config.toml
moe_layers = [2, 3, 4, 5, 6, 7, 8, 9, 10, 11, 12, 13, 14, 15]
normalize_top_k = true
routed_scale = 1.0
init_std_router = 0.00689
lr_router = 0.00174
num_attention_heads = 2
head_dim = 128
qk_norm = false
init = "normal"
init_std_qkv = 0.0307
lr_head = 0.00909
max_grad_norm = 1.0
decay_shape = "linear"
train_tokens = 250100000
Below are experts of layer 8 (counted from 0) of a mixture-of-experts language model. Rows are named router (the router's row for the expert), gate (a neuron's input weights, with its number), up (a neuron's input weights, with its number), down (a neuron's output weights, with its number) and show model dimensions 0-127. Each number is 128 + 24 x the weight over its row's rms, rounded and kept within 0 to 255. Numbers have three digits each.
After each expert's rows: "comes before" lists some tokens at least twice as common just after its tokens as in all text. This comes from a sample of Wikipedia text that the model never trained on. Tokens count by the router's weight.

# expert 2
router:158093157075134137147128132129125131115129112160077113150147158124202111114130100119126134118116121135133130096109169140116120114131143120128111169141141112115123144131119139133165155125118151128114120128166110105116105174124101106159162148163106132122102130167105143138101107105149119160109138132114108155119084080149092147191180131109150155107119151114129115087120169113153078111116
gate0:124126110136105150130121166155130143125100100101141166151146162090148122087156133124162124103115113136133133095152126154091078149134168107173147164114118155116155128119126127143103118147108104109151147116136097118115143140084150107136145088137091112112141139147185126099143090138153128141116143120107084154141139100137164100124108129102081121151123144122174154109120134163146102105112
up0:189111116122112169113147195125161132122109153111153124158137102099165063092137100095067146102158133151115149104124164137122117106135163133155126152136120172094129110149115102126102101113120119161122178112105154112121157184104166165126118095099129125086153146132145129141131114138164117123094116140142151101124121120126107112126121148106112106151144101147153128096093130159103102114098
down0:134128105126140112109120187097131100144103169107121103136131127107139145091170132103137178109130108105116104151183135192081131118148145103105146109089146153153144109096146092132138087100136135116120155131124133125117115098115189181129130117113120147128148155102135084147134098157143154109071148147074090155129133098112155145149098110151133144116111143111109117109128114141096111149120
gate1:123122095177151125104150122121113124135065121101134122100132111121156159140154158105139118098129163164148121089123204135130150104105102163131133110075142114130134149123152109161141144162080137131150161091115160104117086123136138104116125116113154130127110116150162113125142117119124117142142151097099068145159104113142077102121124142104121140131138087148156126149155098123086123084140
up1:138156161109092149166132143148151134126180131120141162155086138132092139107119124187142129156114152099149160106128079133131134114125142110117152130148105100155122132140115154111110105114146139118087089138162131146115134159119117168173146104140126115158130117134110160126137137115164132137123099109112151124135145119102145116121106093134137137143121142115140143107105178101109111149133
down1:124112106120134116130081131112147118113155105140156116110110098155121119153164179141152121174153115113136144101157150179099160084098096155116121139163145149098142162105137140099146110142139113087106072141158126121132125134127110133131142175132158167154105174158128150142095131126148114106133141133117151134168101127103121173101105129100137113116090116118152163136144147097146160121141
comes before: " |", ".", ")", "%", ")\n", "–"

# expert 19
router:114123140120148141137140123167110091155103149135074084126119159104139131114113100145118105127122148149172173073132158175150137116142121109100142104130115065091150161143100116124148142158161132129097110130170104130139113151160110119150143143134159124118109130129151167128111096132170105167109121098115144150114124121125088101124121136098183146137130104127161135129166120120163075073133
gate0:106121139077139137078133131113156093131114124152159160147119101087124132099104097084129117108124137126144107159116104133145149126147151103126134106134100126117142115158101141141166144163113117134123184136165114132118103156113149142117086135116115134120128087153114151143105134162096122170086103147178137092173144144121089134128127140089126191105118142124117104108136099156109121107110
up0:141126139087156143128184153149116125121119123088052152137135121099089135128176143111111121110145154138138150127122148132074095164119106132094144085104158115148102140187070163120129096130148132161120159103103168128096115104137140112111103120139151127123123082144126109121119107135099140155151131171142140114138117124139105116132097101085164134105103121116131154147106118153130088116114
down0:153144134121137120109154146141126134137140120126153114138123091092090133129165101075112105168125104111050101149147145126107094159105112113128129108078131124136120106120123119134148093161131128154109152088095090145163137111149147147180129090137084137163119159118082158092147102174116135162129109171122145119140146136114163157110131112115132150160109148131124150164155120130088101122157
gate1:123140122107113142094109118146143154180116134124157135133102095103115126077117105157156134141144184152143128128131140093107134107079156143124098125117157100115176135144112107132118144066151080126124137085135160152160117098154147141160175111118124067131079110127134160137125111114120122132120151078112119166132155115116162133125106118117086173104147150155151122106117158103091097112123
up1:101125120107139125124138127097148131142072103111084159164121129136126149125156132119080099127123153139147146089092102083134081168128126181130137141119148148100103125173144124118131156080075110172109144127131175142148087111118091128133127115110112100073133111098085133134104156101157122097147130144134123087126105096137099117130135096129154120147116129129124128123154136123076114087144
down1:110101128136125181125146136107106137125096134154136118150068160101061152111084120138174144164160126127164127138099106118141179135101165148160114125090134109117107081153129100085137152122144116119098084131139139136116133111134129143142099122142111129151142110152133163104088156148126140156093101146119122104146109092143130081111083161120156152127091097136092117175118150154118108092147
comes before: "8", "9", "4", "5", "6", "0"

# expert 22
router:140098126097111160120153113138128096115111135122112104110182161131154133132106075150148115092115147112174114086119121142158117104125141093106125147162128088132142173156135104144155138124151149103067094110153124117115115142142141127117114121117124142134080094126109126143099117156175126181096109101127143158103115121159128113159111145082126172130163142137145173134166140132153118088122
gate0:115101164122112167121117111112159113114090135107141158093143116111165147147106109105172141112125139123136118107083106133137132118138128120159115128117136115133142140117128125128121131124127126143100142125169087116142138146140147096120127103114193134126118117117117092133106105124113095123105114089110141108124137147110152123135073118120134159111117099172102154102196153133156107115089
up0:142119111167095149156134120135127095123135119128154130120117145156092113146093152122151109108173117129059141182148167138134128150152111162126094063122101137105110076107094089103150115140104123112118122145124142134139143152128127085131125134113181127132134130071131147160115123132132173131155142152107082152149138116123139129105144136161139116145157140148119118118123138113126104172166
down0:128134126116160104169119152106109131118123074134162118088136115122121112105128139096084126155109104065109156105113131126112124115125124154102095155109118147158132102115159135126145145116097132082127156177130150144154137128117131124140127130195177207146127105112153116106115129122144102164129168125125144141152135144183091100131104111124132121157126116130163142116129117161100132142099
gate1:105068116096123160103117153175115115149099117127114104147135165160193148174122138107109154137093156131116152109123126150099071119113119106145106113106114081092095135158130122132149124130152127132130186144121108091133148131088140112114124144091152163157106145098105116111151143127166140136145130148123104151111109123133101170197106117165143115101111176153142134155138135137110088103137
up1:119174132130115125133141123114171122157142178159147102124097090100108100141113155173116126154179130125126149180153107123107145145101117130126125114115104154118147091144122132138128090116092127129117097138105074119143132138137100145162136126176124138165132122191138090145127117102152115121126132109149119125121124138130146098081190101126117137147071085112116161126109100104141153130190
down1:101131091089167147120136112084126105094121128122111144112139121175139160143091138069141095101099102161120108098124149140142154144146159149122109118162130116118094161119150112158143089118132188183141121110128161114116108100115146145129125113147143143105129153133143077107144158126144071160128154127104132131114105191094138158156163104126118152139115142152092156147092118116114110097108
comes before: " |", "|", " |\n", ":", " \"", ";"

# expert 25
router:132063134098114169084159113169151117109129095184115109148143183105186116113121114149109110152112153134109137098116170170164086126115112116065119157124123124129104116153139137139164163147144155133095142100146115125090149165126122162138144157121131141125090144117108135149102113133173128129118133102117127128146099110165101129141167139109141132111125139095156166094135154100150091094119
gate0:125118102125143145128111143109110122132131153142133113094163125157149146122121091156096089152134105135137117180107169117094116126102108173117116080118195142130171104137148154143166133150161117100101115120147163075126126123124134160094130130136079105130162142114147103171057156130124102102075086107129130086108140145130128136134093123117126133120157135115133150120134166112109074082066
up0:166107131121127136150119157126123158128155110138131154133147160074157144162148141139085140159119112199097126144108146098126148098154100143098103132131163117131130151095173129116143123125157121122129188134118156120098134090122094124087128168137119120118130105119105130167076097090103105085123109102127088107131108146152128142131101150132135116145143116127089144099133154140117130125120
down0:113144096138155127186172138095130141113093126146138156146149121131161115162143092167148189136134161141117100145134123152182142124121127092138152149111129081134123149125144109094097122162120120142164100111096133110135151107120148127108115107132100104131114179180135089112118103108116131144133116147096154106134084098128140112122088120124133111160134109097124120158146150101138136146127
gate1:138108163077148118127120103091134136154126135132111101164124166126134134144140117113162123080114138106123115138136096144162100127138139129138087118143121113126122086099135139107149185152121120119121111105133170146180138149129148115120127137106121196123112113078134179086144129130116126099112098101113145153138096136139072138139112137121147145133124127091104172160157111101160124090123
up1:128073107113134109122122129132105095140179151131140092146120156129120154144160141113143122115134106106088107140146111113125116112090152131092103141146111144116133091140128102118123174129128103179106105082106153152167140137134136121094144144136150138153143120096136110115141107159162116104121148132128128131133108108189115190138152154147178110146092131111118168160108093105153127066139
down1:074172131133155139169142144120107156150146110119105149115098160123136130102114131093135155106155138108115108137098131134160156121137151150086121127135159147112124152165117138178136134121133127148125135123130093147065099143111097118142141154094120110165081145136104050165108122143106103111182160105153131136057146088128152175145131125108170129153139146128141132129149131112166104130124
comes before: " ", " (", "i", "a", "\n", "an"

# expert 31
router:158074153101121146124156123154138120113115139178117121133158165120155124113118090161102106107151142148126170097101140134116104102123133129126126147175114110096143167155157148112190151136118163125084109068176110115146104126124121101165119150155121098135115111106128106134110144129190100134117076112139113134160095119131102126156143134053137113146130101131141109124155126116154106111089
gate0:121121150092144165142127161134158080112091154106108122175126157146098150110113085132121140105119149116110137177119152134134112123112117119152146106136118112110170125126151136083143129132129126100210149099153098110134123127132096163106168084122145123124096135115170158154134138062145139166134133108104123116131144096141121164153123127157141147117149149144165175108131125110141149149067
up0:145111099139139143151147151124140164111188163114121111113084123092118096144152126145126142170098090144155147159200091132140117115096141135130128115167116148100178118130121117137122187154119115104096120128106149156136106114061104113149137171189161104154136159144125137127138131134117175117100125113136137108142164104104130116112172133140149108138144088142131128156091124149115115124128
down0:153145132108172078122160125133150106128136096136089144132101133139139112139141154131122141103154133121170143100138142136117123094118120162126131136138146169137149112118124113135116139103184080131148155158122138128099093152154101165119093120104145130134140113127156141126118163151153086148160126145133146122122168139085113142070162131118152117105173128152130138077133149126187171140108
gate1:111099163126111137108132159128135089117155118121111080177096108127126136140100142088075110167100117189075113106156114132158126113108115087124112130135152147091138156121149118138131162187136123127110140133108110149114143131139118122145099150136121137172139163159129157136117109131151125128143086086109156115165133141162167107144114079088109098149117094127177107169167126123098136131150
up1:121151100116084166120120108178104141166110137134129187106107129128119096102114100130184143135202182096175137136135133134155131144097119172134136143130087101106134111118115161080123126093155132121128078123123119123124111115132144145120130097114139102116142117098135121117126146097130143114154163167152091143133118086139092123131133130181149164129071137129136143127120131082156121129080
down1:126168125128125112147102148087094162126146162140150124117099098141082139158108135155115129139118115132125141112151134113107149156128142107120116128166117118148173145088099066130162079159132101147158101142106111123169164143102146135138135159109120113140122101164105123098129140165150138174141085110077141128119082121139154146115058125096121114126135092122062162116126128139100142089106
comes before: " |", ",", ".", ")", "\n", " |\n"

# expert 24
router:154099171086123145135157170140152092103119160154094133156147155120154123102092116132108075123109162141142171125124139165128119146149123078094107133142108090092124137131095109117155165135110147116094135095183147121128118138105109145140142134095106135145078097135129148138107116073168098149104118091103123113108124150173071129163149137094172128109101145138158133087165150107181129132151
gate0:127118124115071128126083179122132122139122110155136165133113182150125141149105140155161113137082098107112146122140134112169125135157135132114182151134145089142153167160125159121125117169081124156130154114088140153123107102135158153107139062070091139148136143141074159140125128136142090118122103103118107104143131140139135146161126160094156101086092120111171127135139119120141148109102
up0:114107131119147071139171092140164086094183132122138103101125137148090147155186129068133156138095116117095143107122109146131135104065092143175154130142128115111119144164134135125115146147134203127171095133131133144142126102117157116154144102146144138120108206112130144094141133134167138129119128118125154163092217110172144134124135125156160087144127132119134142113141155149131088128140
down0:134104137129100131108108121095140129124104169120121122121138140118114095140146097184126163122102082123103158101120140144146100126117139149112139140131105143101174140112170131134133168127163103102117118130098152110134161103113136138154106135112127148173193102139162133134158181144144128138155135101124138094144103166101143160121133131147126148121120136132075110076071105166127144085133
gate1:122112149118124133168148111102210120144121096142172167173111121103137132133116126151106114117145145128092071085162100095087131142077123091125111089108091102135139115131091154134125130136133133119128108120176152080139091135116121103096116113136107121134109165134180103130105169108154133135114166122098132119145098108105111155152121122131116147138118116123186120176133129134138144149156
up1:113109134157145161140155131129131179136119185107120094083096139117131102194177150111113163098122125110116119155081094117141195097162152149076130140152128164104171173122140121100116149143104047134139091154110099125114129125099165123145150154137119092084128122179156184104162156121128120136113141146126127140093144113145126127100155161133125123140164135148106122125134122077097141113119
down1:122101096144143140140093141136142133138143145128119112105117109131093133134161106175127106073124156115091114107126105114145131154137111101113109116128086135173085121100121121168139134130124121144105146080158144095120167116119115115137154142097118121142133169116105201124123147107132128149145110146094100095187113116152112099166135116100153132115154076138117146166128100157131181115183
comes before: ",", " of", " and", " (", "\n", ")"

# expert 12
router:126111143089119150141139130165123100128076092149113133148123167113169119104121109149142079109131168164106165086122151128134113158143125135110128139148099108134132144152116124138161168142141167105075116098148092127066079153161109113178137143108118132133079131121115162163094142103147153150113088103136132142131100117142116124165125119096129133126146116121132145084146152117124090121125
gate0:083128168111132148112082087095089109116108120158151141091118139118163148096157079159133123124142122123144116091124161118145130091148135139137084102171123095128147110129133142138120090142132121111127084132133128125146126164117134131115122107183126138127112099156101146103133125161184159150152074100096120155182099119160141147134155187125111179106108127120086152108133179096060119145122
up0:133131137121122135151138129124157111095140127102122174132132062105104170138108088113103172124140154132147132175150117143103131145094063105099137128119118111104127142157119166065150134131139128142141128165132155155132154117114131146124097143110112152195116154148111179152161120115102140118132166090105122119141143091123138114145107112155144150147187139113133130128114150129093097114093
down0:108114107074131179106137148096154095117141083131114159154140149111132140139145168100074109116116130146146127102147131105136094156119094084116138123139073111140140151094089120162148161115130162115146123142156116112122122129118155109150119133108108141138110205100135145130137123137098139127134192157083115126102148139125156182137097104160121126133132154106079125105120130126102111130134
gate1:125064115090126145107121128111114110083165119116134106129143119179122182122151143157131145146133136134094129163104129111127179147100139090122114102123139123157136135115130111146128101070129090124148096130146116078112060109127124115117170119099109186154119163079105147135107111096147105116188132108157109134130132112148157170130142161156111110091102136131167159149119099135114140142124
up1:121179158157095115138162102153174125160116149122175189111124143104129099146078145135098126097080091101117123102166107146124113110168112153120074144106087122101128131106129141122123137171140190134087110142145150167148167105111157142104100144142136111116136076161125133156139105134129114144090087127108188139128139138101108110122102127101141121129150113134095109098139121116143090101133
down1:138092097126133065142137101115154096098173100124139087151065134118154130121120144109129161110121108135126126090128143180148164084108104115102130169111161139121179115099135145103127135098146117136125148119085144161137123136137138134100104112172094127156150136149107113111125105101114139133113105179132102104103133110117134131136125115111119158130162107143082117171156082137140109136148
comes before: " the", " ", " a", " his", " new", " its"